python train.py --n_layer=8 --d_model=224 --n_experts=128 --experts_per_token=3 --d_expert=64 --d_shared_expert=64 --activation="swiglu" --moe_layers=[0, 2, 4, 6] --router_score="softmax" --normalize_top_k=false --routed_scale=16.4 --balance_loss=0.00292 --balance_bias=false --init_std_router=0.024 --lr_router=0.00156 --n_head=4 --n_kv_head=1 --head_dim=64 --vocab_size=8192 --norm="rmsnorm" --norm_place="pre" --norm_eps=1e-06 --positions="rope" --rope_base=100000.0 --rope_fraction=1.0 --qk_norm=false --attn_scale=0.125 --tie_embeddings=true --parallel_block=false --init="normal" --init_std_qkv=0.0316 --init_std_o=0.00739 --init_std_up=0.0316 --init_std_down=0.00493 --optimizer="soap_variant" --lr=0.00638 --lr_mult_qkv=0.7 --lr_mult_o=0.754 --beta1=0.95 --beta2=0.98 --lr_head=0.00799 --grad_clip=1.0 --warmup_steps=200 --schedule="wsd" --decay_fraction=1.0 --decay_shape="sqrt" --final_lr_fraction=0.1 --batch_tokens=[65536, 131072, 196608] --seq_len=256 --doc_mask=true --train_tokens=572900000 --steps=4771 --dataset="wikipedia_en"
Below are experts of layer 4 (counted from 0) of a mixture-of-experts language model. Rows are named router (the router's row for the expert), gate (a neuron's input weights, with its number), up (a neuron's input weights, with its number) and show model dimensions 0-223. Each number is 128 + 24 x the weight over its row's rms, rounded and kept within 0 to 255.
Before each expert's rows: a language model's description of what the expert responds to. This comes from a sample of Wikipedia text that the model never trained on.

# expert 49
What it handles: Mostly and, plus of, to, with, for, or joining noun phrases like "Health and Safety", "Ministry of Agriculture", "members of".
router [140 173 146 144 113 149 182 131 147 144 109 146 124 171 149 110 111 113 138 186 129 119  83 123 139 156 145 119 148 116 110 126  98  92 153  85  97  90 146  88 105 117 145 116 142  77 151 142 103 159 142 106 134 100 146 110  94 125 125 108 107  94  97 135 138 123 135 133 157 144 119 160 106 130 118 182 109 125 112 156 109 154 136 110 149 140 154 117 152 140 118 162 147 108 128 141 127 119 120 102 109 210 158 123  82  96 147 139 120 112 120 156 142 113 120 137 148 126 175 104 147 121 167 129 118 130 121 141 138 109 178 112 119 136 139 119 140  88 115 135 106 105  41 102 126  89 131  88 121 108 125 109 145 135 147 144 131  59 135 154 134 119 125 126 121 164 121  94 141 107 156 105 128 135 110  95 122  94 111 114  95 120 145 157 185 115 163 129 146 151  95 106 120 125 106 146 113 124 102 118  96 114 146 143 128 118 167 161 167 126 127  93 136 148 116 139 136 171  97 158 140 134 133 139]
gate0 [106 164  80 112 151 176 174 128 109 128 119  95 148 120 104 139 116 113  99 137 122 129 136 120  95 117 139 136 166  93 112 134 123 126  97 108 152 122 145 140 131  82 156 135 146 176 110 126 112 123 179 107 148 126 127 108 121  78 128 133 139 168 140 138 185 112 179 136 153 135 112 132 142 139 126 106 123 123 124 161 121 132 128 157 139 114 144  95 111  94  94 149 107 118 122 137 122 110 160  66 100 177 112 134 161 122 123 114 137 109 122 118 111  81 153 100 125  95 144 151 160 142 156 124 128 144 157 161 110  89 117 128 134 121 105 153 138 161 167 113  91 101 174 101 114 143  87 158 112 134 158 128 101  82 101 129 100 138 168 146 129 121 135 145 131 132 138  93 149 134 144 124 103  86 178  92 121 122 115 143 148 150  93 164 155 144 157 106 151 137 132 102  97 138  54 114 120 171 124  98 158 132 107 109 127 124 120 128 151 143 125  80 116 133 133 115 109 136  84  76 118 143 128 120]
up0 [143 109 130 115 120 101  80 170 152 117 112 101 132 127 165 119 148 164 158 167 142 129  95 163  95 139 132 131 152 143  67 144  73 139 133 157 130 124 128 141 155  98 148 178 153 140 158 115 165 149  99 151 127 149 101 127 132 110 161 126 165 109 128 149 158 103 167  95 164  97 168 166 132 150 118 183 131 129 143 127 104 119  89 124 137 139 157 132 151 131  86 137 194 157 135 155 158 114 193 163 210 155 124  86 146 123 120 102 122 148 174 124 128  79 122 116 101 105 128 149 132 135 126 103 115 101 146 163 150 147 161 149 141 110 134 152 133 137 153 113  94 133 130 162 142 134 118 140 129 161 114 160 115 121 152 124 120 121 131 118 113 134 110 120 147 121 118 128 155 109 121 137 119  76 155 135 127 139 129 117 122 122 104 115 129 157 103 120 148 122 122 168 127 105  97 126 135 137 142 129  88 148 164  97 120 143 121  96 133 123 127  98 138 143  93 131 127 140 104 171 126 185 130 110]

# expert 57
What it handles: Prepositions after nouns or verbs, mostly of, by, with, from, between, against, as in daughter of, widow of, lived with.
router [154 125 159 130 133 166  92 119 142 171 145 148 124 138 133  99 109 147 117 177 162 170 146 136 169 154 127  85 178 147 111 153 124 129 116  78 130 103  94 118  92 149 144 132 129 133 154 137 106  85 170 127 132 144 123 111 109 161 150 139 125 109 137 164 126 107 137 145 128  83  98 130 118 149 135 143 126 130 163 121 133 150 124 163 184  80 125  95  98 142 127 131 141 102 142 107  83 147 146 109 116 133 125  90 102 111 128 133  98 123 128 163 157 129  95 107 144 154 178 101 128 106 119 154  84 125 117 106 143 131 134  98 145 143 119 131  93 123 129 164 129 120  67 128 126 122 157  93  95  77  86 129 152  93 117 107 124 101 133 142 145 114 148 158 141 176 127 115 163 123 126 104 135 169  98  84  98  97 110 130 102 119  96 114 137 113 114 141 120 162 116  99 111  82 136 106 149 109 143 130 118 109 127 174 158  87 135 121 159 135 110 126 119 137 111 159 116 179 121 111 159 121 142 176]
gate0 [164 147 122 115 134 128 144 177 106 127 123 156 161 158 119 109 116 133 159 104 145 142 136 126 157 107 169 102 151 135  66 131 138 131 120 139 146 127 143 143 150 141 124 184  93 128 155 123  88 112 133 148 156 129 134  88 137  88  97  91 192 137 110  86 140 118 145 132 124 115 107 124 116 106 149 137  95 128 142  71 109 166 161 109 135 104 121 132 132 149 113 148 111 113 111  99 105  79  98 146  84  80 146 102 106 112 109 115 144 167 147 131 129 136 147 113 166 130 120 167 102 106 132 135 145 156 102 106 153 103  95 147 126 124 149 136  82 114 132 101 140 127 139 144 149 118 138 167 116 152 127 141 107 131  84 135 147 162 111 121 164 139 131 175 115 187 129  75 117 115 137 110 120 167 116 145 140  94 155 116 108 151 125  96 121 170  99 159 163 132  84 140 151 114 116 130  98 144 116 141 156 147 124  95 152 115  98 119 117 151 151 125 117 176 108 113 142 185 167 113 136 152 106 140]
up0 [129 122 111 128  80 134 124 123 150 147  71 108 116 101 148 128 140 146  90 138 139  96  91  90 150 170 108 150  92 102 139 125 136 124 111 146 130  89 116 146 104  95 168 110 164 143 125 127 101 134 115  99 133 136 146 129 101 145 158 130  88  71 162 161 114 123 110 109 121 132 121 165 114 113 145 135 143 103 154 200 137  89  99 136 128 159 104 109 148 119 128  97 138 114  97 162 136 171 163 133 140  81 164 109 101 123 170 126 154  69 122  91 147  95 121 106 103  88 132  97 140 144 116  92 101 146  98 154 113 106 149 116 110 164  96 114 126 133 136 142 101 120 159 128 103 136 163  71 149 148 123  99 129 145 154 128 122 109 122 125  81 152 127 119 127  96 123 126  88 152 160 121 122 117 131 151  92 130 131 133 164 108 142 134 146 126 121 171  82 110 188 142 151 143 111 124 140 142 146 141 133 110 153 173 104 158 117 125 104 158 105 121 145 103 131 109  85 125 105 139 148 135 110 106]

# expert 9
What it handles: Articles and possessive determiners in running prose, mostly the, also The, his, their, its, this, usually after prepositions.
router [106 127 106 140 103 158 104  87  96 169 110 102 127 125  93 111 156  89 175 152 117 164 100 118 139 132 137 108 117 143 124  85 117 128 165 135 135 107 164 136 179  95 134 145 123 103 102 117  92 159 113 121 166 102 135  90 116 127 124 164 119 169 100 169 153 150 148 125 133  97 157 150  95 148 141 133 116 151 127 113 153 124 120 148 123 112 123  98  93 154 124 142 159 126 118 132 104 126 104 113 149  92 149 121 101 104 141 120  83 114 160 119 122 138  98 147 115 105 139 151 123 104 139 105 141 115 158 110 113 168  92 105 137 156 142 120 146 107 121 136 100 114 110  89 142 126 153 123 100 107 173 114 125 163 104 155 141  81 108 170 121 155 129 126 122 136  93 115 110 110 123 141 116 111 128 109 121  92 113  83  97 133 115 133 151 112 108  98 177 171 111 110  94 110 115  88 144 169  89 157 171 104 126 110  75 101 144 124 139  83  75 135  97  97 109 127 164 133 143  86 140 140 105 161]
gate0 [180 107  97 151 128  74  85 117 155 118  98 142 135 104 107 123 113 103 108 161  91 103 142 155 112  72 123 153 118 120  93 117 110 179 135 134 119 156 123 152 144 173 121  97 169 131 138  98 117 153 151 139 166 119 163 126 150 181 119 141 131 144 104 130 127 127 133 141 129 116  88  97 126 109 105  85  46  94 120 128 119 166 134 119 141 167 119 137 160  99 107 101 132 141 102 112 115 107 157  96 120 133 160 136 163 146 101 151 104 134 132 132 120 134 173 140  98 181 134 173  99 125 150 148 128 136  90 131 136 121 145 119 114 131 138 151 125 147 173 166 166 156 100 104  79 115 121 126 109 137 126 155 107 100 135  85 136 111 111  90 135 111 155 123  90 123 138  97 132 125 123 125 134 134 147  90 111 144 110 150 136 147 130 120 157 121  83 115 140 128  77 141 160 142 120 141 121 125 154 149 142 136 116 151 155 131  81 135  90 119 123 135 112 137 131  99 161 152 140  91  92 106  96 102]
up0 [111 142 128 127 120  95 108 158  60 113  94 145 158 119 162 122 110 111 115  75 141 126 164  97 168  88 129 157 160 147 123 125 186 157 160 151 145 136 126 141 123 136 125  82 137 114 136 127 138 139 140 143 111 157 124 140 147 136 131 166 118 159 138 164 106 145  90 131 132 108 115 141 128 106 158 106 127 132 178 145 144 125 152  99 109 132 110  78 123 165 125 117  78 173 109 113 139 126 102 147 113 167 118 110 152 109 155 122 132 151  94 148  86 124 108 105 149  96 152  70  92 104 117 129 115 130 136 128 122 149  78 135 142  75 147 132  95  99 144  98 108 167 129  87 105 145 136 115 129 148 151 141 114 126 120 110  99 118 151 108 109 124 107 122  90 109 115 131 154 132 160 114 132 161 121 167 111 131 148 111 149  86 117 185  99 136 125  99 129 152 153 117 138 137 163 150 145 100 115 129 171 154  51 125 110 124 176 115  88 145 128 118 132 124 139 114 159 130 115 130  96 150 117 128]

# expert 5
What it handles: Prepositions following a noun, verb or quantity word in running prose, such as of, in, to, by, and than after more.
router [135 173 131 125 154 115 124  92 137 164 154 160 114 140 135  88 137 140 141 141 112 148  89 131 105 153 151  88 190 161 118 160 120 134 153 127 104  74 100 115 164 141 146  82 135 106 128 165 131 117 167 105 118 103 138 100 124 149 122 127 116 123 133  95 123  87  93 161 141 113 128 127 112 120 145 149 104  81 169 145 103 170 117 158 126  77 118 121 118 154 136 131 146 124 141 133  68 122 120 121 130 174 110 105 131 146 118 127  99 151 129 148 105 122  72 104 138 129 170 125 127  93 123 124 109 124 141  94 120 176 161 133 169 139 136 111 140 130 154 141 118 124  27 117 144 126 153  71 121  79 107 153 117  86 103 102 120 106 116 150 114  96 103 125 116 173  74 109 157 106 127 103 109 162 126 114 134 120 102 132 117 113 110 146 142 147 165 116 125 159 107 154 121 108 116 128 137 144 147 140 132 130 154 135 136  97 166 154 158 108 126 112 136 153 144 144 127 118 107 116 144 143 121 139]
gate1 [167 161 119 173  98 153  83 132 136 152 110 109 129 154 133  97 171  98 133 128 105 143 131 112  91 111 104 125 116 123 162 160 144 129 166  91  86 170 154 113 123 137  93 112 105 141 148 118 114 118 144 162 119 124 155 125 128 110 115 132 147 120 142 104 151 109 158 116 145 131 129 112 159 170 114 117  81 129 111  93 135 182 130 172 155 137 129 158 139 125 157 149 111 167 130 166 199 132  98 134 129 110 130 139 107  79 125 181 142 149 154  98 143 116 130 165 121 146 141 132 172 155 145 116 111 126 120 132 146 134 100 150  94 158 123 150 105 111 128  87 149 131 182  99 118 107  98  85 139 150 125  87 128 141 106  89 165 125 155 161 153 113  95 111 146 124 133 118 170 101 122 132 138 156  98 173 105 139 145 118 112 161 148 170 168 118 111 119 113 108  96 111 156 157 122 112 145 139  84 135 135 127 107 149 109 141 121 153 153 147 100 126 121 126 165 124  78 150 141 133 127 149 106 158]
up1 [145 115 162 141 120 147 133 123 117 147 114 109 179 140 112 127 105 134 102  98  99 106 122 144  89 128 132 104 107 117 126 141 134 145 132 133 104 116 123 106 133 147 127 153 136 167 156 142 109 154 113 139 159 137 143 100 193 179 112 131 116 146 108 137 154 150 109  87 159 134 140 153 134 169 149 113 126 120 134 123  98 133 107 142 137 121  80  88 143 134  94 147 137 144 135 153 160 151 103 125 106 122 137 143 137  79 117 156 126 107 117 120 102 130 105 102 173 149 110 126 109 162 129 148 129 120 127  72 178 104 108 106 145  98 129 197 136  95 115 139 146 135 109 111 142 131 126 131 127 163 156 121 135 149 176 185 138 150  88 129 129 105 138 137  50 143 103 138 155 129 134 144  89 115 167  99 121 113  93 121 162 155  99 149  95 157  98 163 140 169 137 125 168  91 115 133 117  68 133 108 109 121 122 110 110 146 167 120 113 131 153  90 110 132  92  99  92 116 109 167 124 146  94 151]